From a checkpoint of a small mixture-of-experts model trained on Wikipedia.
Experts: 20 experts in each of 8 layers, 320 SwiGLU neurons an expert, a sigmoid router.
Below are experts of layer 6 (counted from 0) of a mixture-of-experts language model. Rows are named router (the router's row for the expert), gate (a neuron's input weights, with its number), up (a neuron's input weights, with its number) and show model dimensions 384-511. Each number is 50 + 10 x the weight over its row's rms, rounded and kept within 0 to 99.
After each expert's rows: a language model's description of what the expert responds to; "comes after" lists some tokens at least twice as common just before its tokens as in all text. This comes from a sample of Wikipedia text that the model never trained on. Tokens count by the router's weight.

# expert 12
router:64 45 39 49 58 43 69 66 45 39 48 46 54 66 49 23 67 47 47 45 68 57 56 53 48 71 64 63 54 49 51 46 54 31 37 55 56 45 52 39 48 50 54 53 44 45 63 49 66 40 54 58 46 51 32 54 48 57 51 34 59 48 58 40 48 54 58 51 57 32 56 56 60 50 65 54 56 40 58 49 52 36 40 51 53 61 54 49 60 42 39 43 57 61 45 53 58 69 44 59 36 54 46 39 62 61 44 56 44 71 43 45 33 37 45 48 32 54 36 45 46 59 36 68 63 34 53 50
gate0:38 63 51 34 55 44 47 39 60 59 42 50 62 71 49 50 52 60 56 60 52 53 59 53 47 58 41 60 55 38 58 27 57 45 52 59 69 56 44 39 47 39 51 43 52 29 30 42 49 30 50 32 33 51 60 55 62 58 37 66 35 41 43 52 52 43 56 52 35 62 54 30 27 49 55 59 45 51 43 38 43 37 53 51 76 38 60 53 42 40 42 37 46 46 52 48 63 47 41 54 57 42 47 44 52 61 46 50 32 42 47 59 66 43 59 61 51 49 30 42 48 51 46 42 57 52 57 58
up0:51 41 56 28 43 42 54 44 47 58 49 52 53 72 52 32 44 48 40 48 53 48 64 61 58 57 60 60 49 32 36 51 54 58 48 72 66 63 58 45 45 56 56 51 45 32 50 58 41 36 65 64 61 55 53 53 56 56 31 55 39 53 46 48 63 52 48 52 55 62 42 54 36 58 48 56 55 59 48 30 59 39 46 56 66 58 59 50 47 35 52 53 53 39 54 42 70 54 58 57 48 55 50 44 46 67 57 50 47 49 55 41 53 51 69 76 62 48 48 60 40 39 43 67 46 64 55 54
Pipe separators and header words in wiki tables of athletes, election votes and player stats, such as Name, Pos, Votes, Event.
comes after: "\n", "0", ")", " |\n", "1", "2"

# expert 2
router:55 49 44 53 52 60 47 32 41 52 48 60 37 60 41 44 61 46 63 46 53 42 45 47 31 53 45 50 54 56 52 42 66 32 64 59 55 54 49 53 30 56 53 60 45 37 63 70 51 45 46 58 41 55 43 67 42 36 55 44 55 53 40 39 53 63 43 64 59 44 44 50 47 45 78 72 76 57 50 50 49 67 52 56 38 61 43 45 50 38 50 49 68 49 52 33 59 67 58 58 47 54 58 49 52 38 35 52 52 30 55 55 61 47 46 57 67 35 41 50 39 47 36 55 47 54 60 46
gate0:57 52 48 56 47 59 42 42 69 54 39 53 52 53 71 46 37 60 45 45 50 56 43 53 61 55 27 55 54 47 45 56 56 53 53 72 76 55 44 43 52 47 54 42 58 36 44 43 48 32 47 47 38 32 61 63 66 67 55 60 53 37 41 47 42 38 60 44 32 37 40 29 36 62 78 59 57 53 45 47 47 56 65 57 55 39 72 58 38 48 67 34 41 59 42 49 50 45 35 54 72 40 59 61 46 50 47 41 51 42 42 63 64 38 58 58 53 42 50 52 64 54 48 54 52 47 50 32
up0:57 54 61 47 30 52 50 48 41 49 51 53 58 57 55 40 30 45 33 47 53 47 52 53 47 59 70 69 40 47 35 63 51 59 61 85 46 50 45 51 49 56 49 64 41 47 43 63 29 46 40 59 58 38 54 60 63 61 36 52 57 43 60 45 57 50 58 48 57 45 44 47 30 51 66 51 55 58 44 32 60 31 47 57 43 49 59 54 36 33 68 58 48 54 38 59 41 59 42 49 58 55 45 57 63 61 69 33 58 37 43 49 49 36 54 57 58 61 45 53 43 48 42 75 43 67 52 48
Words in sports biographies about leagues, seasons, teams and clubs, such as football, League, Cup, first season, two-time.
comes after: " the", " as", " a", "–", " first", " for"

# expert 10
router:42 55 36 59 60 48 40 42 49 43 45 34 46 62 50 43 65 61 68 37 38 42 44 67 23 49 53 62 38 44 74 42 55 46 59 52 45 64 64 46 37 40 44 48 38 50 58 53 45 53 51 57 57 62 40 64 42 44 57 45 47 37 50 68 36 36 45 59 46 35 46 45 65 37 47 67 55 27 61 38 47 68 53 40 39 62 41 54 36 52 30 53 58 41 66 42 43 53 55 55 48 59 46 50 57 46 55 35 29 59 53 41 36 69 56 65 63 67 45 50 45 45 47 29 59 47 37 35
gate0:38 48 51 48 56 48 47 53 64 41 30 50 77 55 63 59 46 36 53 62 56 65 52 52 55 67 44 52 42 50 50 40 44 53 57 70 48 51 38 39 43 52 61 45 49 28 42 41 55 42 44 42 38 37 58 53 60 72 40 74 45 48 53 59 41 48 43 58 43 54 45 29 42 38 53 41 58 42 37 37 47 48 52 52 73 47 65 54 37 40 48 39 39 40 53 45 47 55 35 61 60 56 42 55 39 41 47 61 47 36 54 59 58 43 50 48 52 44 40 46 52 48 48 45 60 56 59 55
up0:37 49 56 47 45 49 44 46 43 49 46 51 65 63 64 50 24 41 48 36 63 47 59 45 46 70 60 52 39 35 42 59 52 62 59 75 28 54 58 49 36 55 69 53 47 49 42 53 43 49 54 54 60 43 52 56 42 68 28 64 50 49 64 47 53 54 47 60 56 69 54 61 37 42 51 49 41 43 42 29 59 32 62 64 47 42 62 51 44 29 44 58 56 39 40 50 52 49 44 61 56 52 54 44 51 52 69 52 58 50 52 47 36 50 58 64 66 48 53 48 39 42 33 76 47 71 51 60
Pronouns and relative words starting clauses, such as that, who, he, this, There, However, usually followed by a verb like was or is.
comes after: ".", ",", " that", " The", " but", " where"

# expert 19
router:59 55 54 42 60 34 54 55 39 41 49 40 41 48 33 50 49 60 54 60 43 40 45 64 28 70 58 60 63 49 53 45 53 48 52 66 50 50 55 60 37 72 49 35 53 45 44 60 42 58 56 55 56 59 65 56 50 38 51 63 40 59 41 55 46 37 49 39 36 46 34 65 57 54 59 47 43 46 54 61 53 62 40 30 52 59 51 68 41 43 54 65 52 40 47 52 41 52 59 71 32 64 58 63 41 50 42 52 30 51 38 63 46 46 38 43 61 27 33 49 38 55 49 38 58 55 48 50
gate0:50 42 39 50 57 32 57 50 64 59 46 44 59 59 63 55 43 45 48 51 55 50 57 34 52 51 37 63 49 37 63 28 39 60 60 67 60 53 44 44 27 50 63 49 58 35 61 41 48 31 48 51 29 43 47 57 57 61 46 70 45 36 51 55 38 47 49 39 43 52 59 09 30 49 57 47 55 43 66 47 61 41 56 51 68 32 77 57 46 49 49 50 37 45 47 56 62 45 46 56 53 62 56 59 50 51 40 58 45 26 44 60 75 46 42 46 53 39 54 34 56 62 48 50 72 56 57 54
up0:55 37 44 58 33 36 61 52 37 63 54 46 60 61 57 37 36 40 50 47 60 40 57 54 39 62 60 71 34 51 38 44 58 55 60 79 29 62 47 45 34 63 52 49 53 38 58 61 38 44 60 49 54 27 59 48 56 68 22 45 47 46 52 31 51 55 58 46 43 63 48 58 59 49 60 50 62 49 36 31 67 36 51 53 55 50 68 45 50 40 58 67 45 56 41 60 51 68 53 40 40 68 49 56 65 65 54 47 51 54 39 30 55 45 57 48 58 52 56 54 29 49 28 58 42 65 59 48
Commas ending clauses or names in prose, closing quote-commas, decade endings like 1980s, and words like century, Great, Revolutionary.
comes after: "19", "20", "18", " the", "17", "th"

# expert 6
router:52 53 68 43 45 49 54 54 38 66 62 64 46 44 52 53 56 44 48 60 57 64 55 40 61 41 36 40 47 40 37 59 56 47 49 47 35 45 45 62 78 48 46 41 57 64 48 43 52 54 48 44 42 40 56 36 51 63 38 58 49 43 65 43 41 55 54 63 42 69 64 41 56 46 31 46 49 49 55 52 50 40 46 62 66 35 63 65 53 63 55 46 32 46 42 55 55 31 51 30 70 56 39 57 48 60 61 51 49 48 69 49 49 46 58 43 28 24 68 68 55 47 59 55 42 52 49 45
gate0:44 42 48 44 61 44 56 42 72 56 57 42 73 45 52 52 44 52 52 54 53 61 49 34 48 45 42 53 44 41 53 34 48 58 53 68 57 49 45 47 45 41 63 43 53 51 54 42 45 29 44 44 44 48 54 56 52 76 40 82 53 36 42 43 32 39 48 54 39 48 44 14 53 43 59 41 43 46 49 47 53 44 59 50 69 37 58 53 41 45 50 31 41 52 55 61 58 46 49 44 49 58 40 49 56 59 44 49 69 29 46 56 72 55 48 48 44 45 42 43 61 52 41 39 48 52 47 41
up0:44 60 55 54 39 53 59 41 53 62 56 50 65 48 63 37 39 56 35 43 54 47 69 50 48 49 59 59 63 44 24 54 55 62 59 74 40 51 43 43 42 56 62 58 54 50 52 56 43 49 61 50 56 65 57 71 44 55 45 62 42 55 57 45 46 57 48 51 54 57 56 53 36 50 43 43 50 51 58 43 59 39 49 42 57 41 61 59 41 41 53 63 61 48 50 56 53 55 65 52 42 59 44 45 55 59 67 53 45 67 45 39 50 51 65 65 70 52 58 57 48 42 48 61 36 78 55 42
Spaces, line breaks, pipes and decimal points in coordinates, infobox lists and tables, like Born: 1957 or Genus: Lepyrus followed by a line break.
comes after: " |\n", " in", "1", "|", "2", "3"

# expert 5
router:51 38 49 38 46 58 34 72 54 43 50 31 47 47 61 57 57 42 51 38 63 43 50 40 40 47 55 65 53 43 41 44 46 34 46 48 65 44 48 42 39 40 30 52 38 27 56 58 42 53 36 58 67 75 65 58 37 41 52 30 45 48 53 65 43 32 51 39 53 53 45 61 46 47 52 70 39 54 35 49 61 55 44 38 57 67 53 66 43 39 46 60 56 59 44 58 45 56 62 57 40 46 65 46 59 31 34 46 42 34 37 35 55 53 30 48 39 53 46 47 55 34 29 54 42 52 56 58
gate0:45 58 48 43 47 52 51 47 76 62 43 39 53 47 70 44 41 49 54 47 44 45 53 46 62 55 44 53 52 38 44 31 38 52 59 68 48 48 42 49 40 34 56 39 50 52 51 40 52 28 47 53 46 31 60 51 61 64 36 62 56 28 44 48 44 47 50 52 42 57 56 29 39 40 59 51 39 47 27 48 61 52 63 56 76 46 42 62 41 62 54 31 34 53 52 59 40 47 38 58 37 51 62 49 50 51 42 58 50 35 55 54 63 42 49 53 49 37 52 41 61 58 47 48 72 59 45 52
up0:51 63 66 44 36 44 59 60 58 51 60 49 56 48 63 48 21 48 50 33 63 38 50 49 51 73 71 61 42 53 37 46 47 75 59 77 41 64 38 42 39 47 65 60 52 43 54 62 43 40 47 48 60 30 43 56 47 55 36 48 50 31 47 38 47 44 52 61 57 56 49 50 32 47 47 56 47 54 26 40 56 22 55 60 55 56 53 54 45 35 48 48 54 58 49 57 45 60 52 53 48 57 62 54 51 48 54 52 63 36 32 50 51 38 62 67 68 56 67 53 32 57 41 53 41 61 56 56
Tokens in film, album and episode listings and reviews: publication names before critics, track numbers, durations, table cells like Film, Episode, Billboard.
comes after: " ", "|", "-", "\"", " The", " MPC"

# expert 15
router:49 58 41 44 45 51 66 58 47 49 49 43 53 54 56 56 61 52 48 41 43 46 65 41 57 42 35 64 37 41 37 29 48 58 65 38 45 50 67 53 52 45 45 49 66 48 61 35 50 58 39 44 61 39 35 52 71 36 51 48 33 43 46 53 51 46 62 35 27 49 53 38 41 54 54 59 49 34 39 40 52 58 38 65 59 33 54 57 58 40 42 43 50 44 42 47 65 56 71 43 68 32 45 46 36 59 47 62 48 41 48 53 45 42 46 45 62 42 59 31 56 46 54 46 56 54 37 34
gate0:51 49 60 39 50 46 44 42 59 57 33 54 67 45 65 51 47 39 55 58 57 56 49 35 52 44 39 63 52 41 57 35 42 66 44 64 58 41 43 44 36 44 62 46 60 47 52 36 52 39 38 37 42 37 46 57 72 68 37 78 36 45 57 49 40 39 65 59 30 56 49 26 37 45 59 43 49 44 47 51 72 42 48 60 58 40 58 60 43 57 47 30 33 52 56 42 50 65 40 32 45 72 52 53 51 39 43 62 56 36 57 60 66 45 51 48 73 39 49 28 54 51 44 36 68 49 42 44
up0:50 52 55 36 50 56 42 40 39 52 45 34 58 67 49 50 40 40 49 55 64 47 77 36 53 60 63 67 47 52 59 50 51 58 50 70 39 63 53 45 48 61 60 45 51 45 51 78 37 48 65 54 47 35 63 60 54 57 32 57 52 52 53 46 50 45 56 52 38 49 60 67 41 60 55 51 50 53 49 42 59 26 51 53 51 51 68 50 51 41 57 53 63 45 46 48 54 57 44 43 45 68 50 63 39 54 64 50 57 62 41 51 51 44 56 48 60 59 53 38 41 49 48 54 57 57 44 46
Numbers, spaces, parentheses and unit abbreviations inside statistical tables: climate temperatures, coordinates, areas in sq mi, sports records, state codes.
comes after: " |", " ", ";", ".", " (", "0"

# expert 3
router:48 43 62 36 48 54 45 45 41 39 39 53 61 61 50 33 37 53 65 52 40 56 42 57 40 48 53 48 47 38 58 36 34 45 55 52 51 59 34 39 33 47 51 46 46 31 57 49 42 40 58 61 48 59 47 45 48 54 48 57 40 60 46 55 71 44 56 33 33 28 46 39 52 56 61 62 49 38 59 53 53 65 45 66 52 47 27 30 55 43 37 43 63 47 41 44 31 49 63 44 35 62 58 42 71 51 37 57 44 47 46 42 51 48 39 50 42 43 57 40 50 73 48 58 52 57 68 51
gate0:42 56 47 58 48 44 52 55 66 45 44 59 55 57 55 53 44 46 50 55 39 60 48 45 67 57 46 59 46 49 52 33 49 52 45 68 61 63 49 58 21 43 47 35 65 32 51 41 60 31 54 59 34 43 52 51 54 62 44 72 35 53 40 57 32 48 42 50 50 47 49 17 36 48 52 50 56 47 55 49 54 24 49 55 55 38 59 60 43 43 46 38 41 39 54 54 40 46 46 53 47 49 44 46 58 59 41 59 45 39 50 55 67 52 59 49 48 44 55 36 69 59 44 44 61 45 60 64
up0:41 50 52 49 35 48 47 50 56 52 61 52 50 73 56 42 38 44 34 53 58 60 61 59 48 48 61 72 45 53 32 47 53 63 48 84 45 56 43 43 38 51 58 57 58 41 65 70 40 40 60 76 46 46 61 61 57 43 38 60 48 46 53 48 57 58 40 58 50 52 59 40 39 49 42 55 49 43 49 40 66 33 52 59 56 54 69 56 46 29 60 54 57 50 51 53 53 49 60 49 42 54 50 49 56 63 51 49 60 46 42 40 56 45 63 52 56 51 64 50 55 51 50 63 50 65 54 60
Opening parentheses after names in bulleted lists, years in minor-planet tables, section-heading words (History, Awards, See), and the before names.
comes after: "20", " of", "==", " in", "19", " by"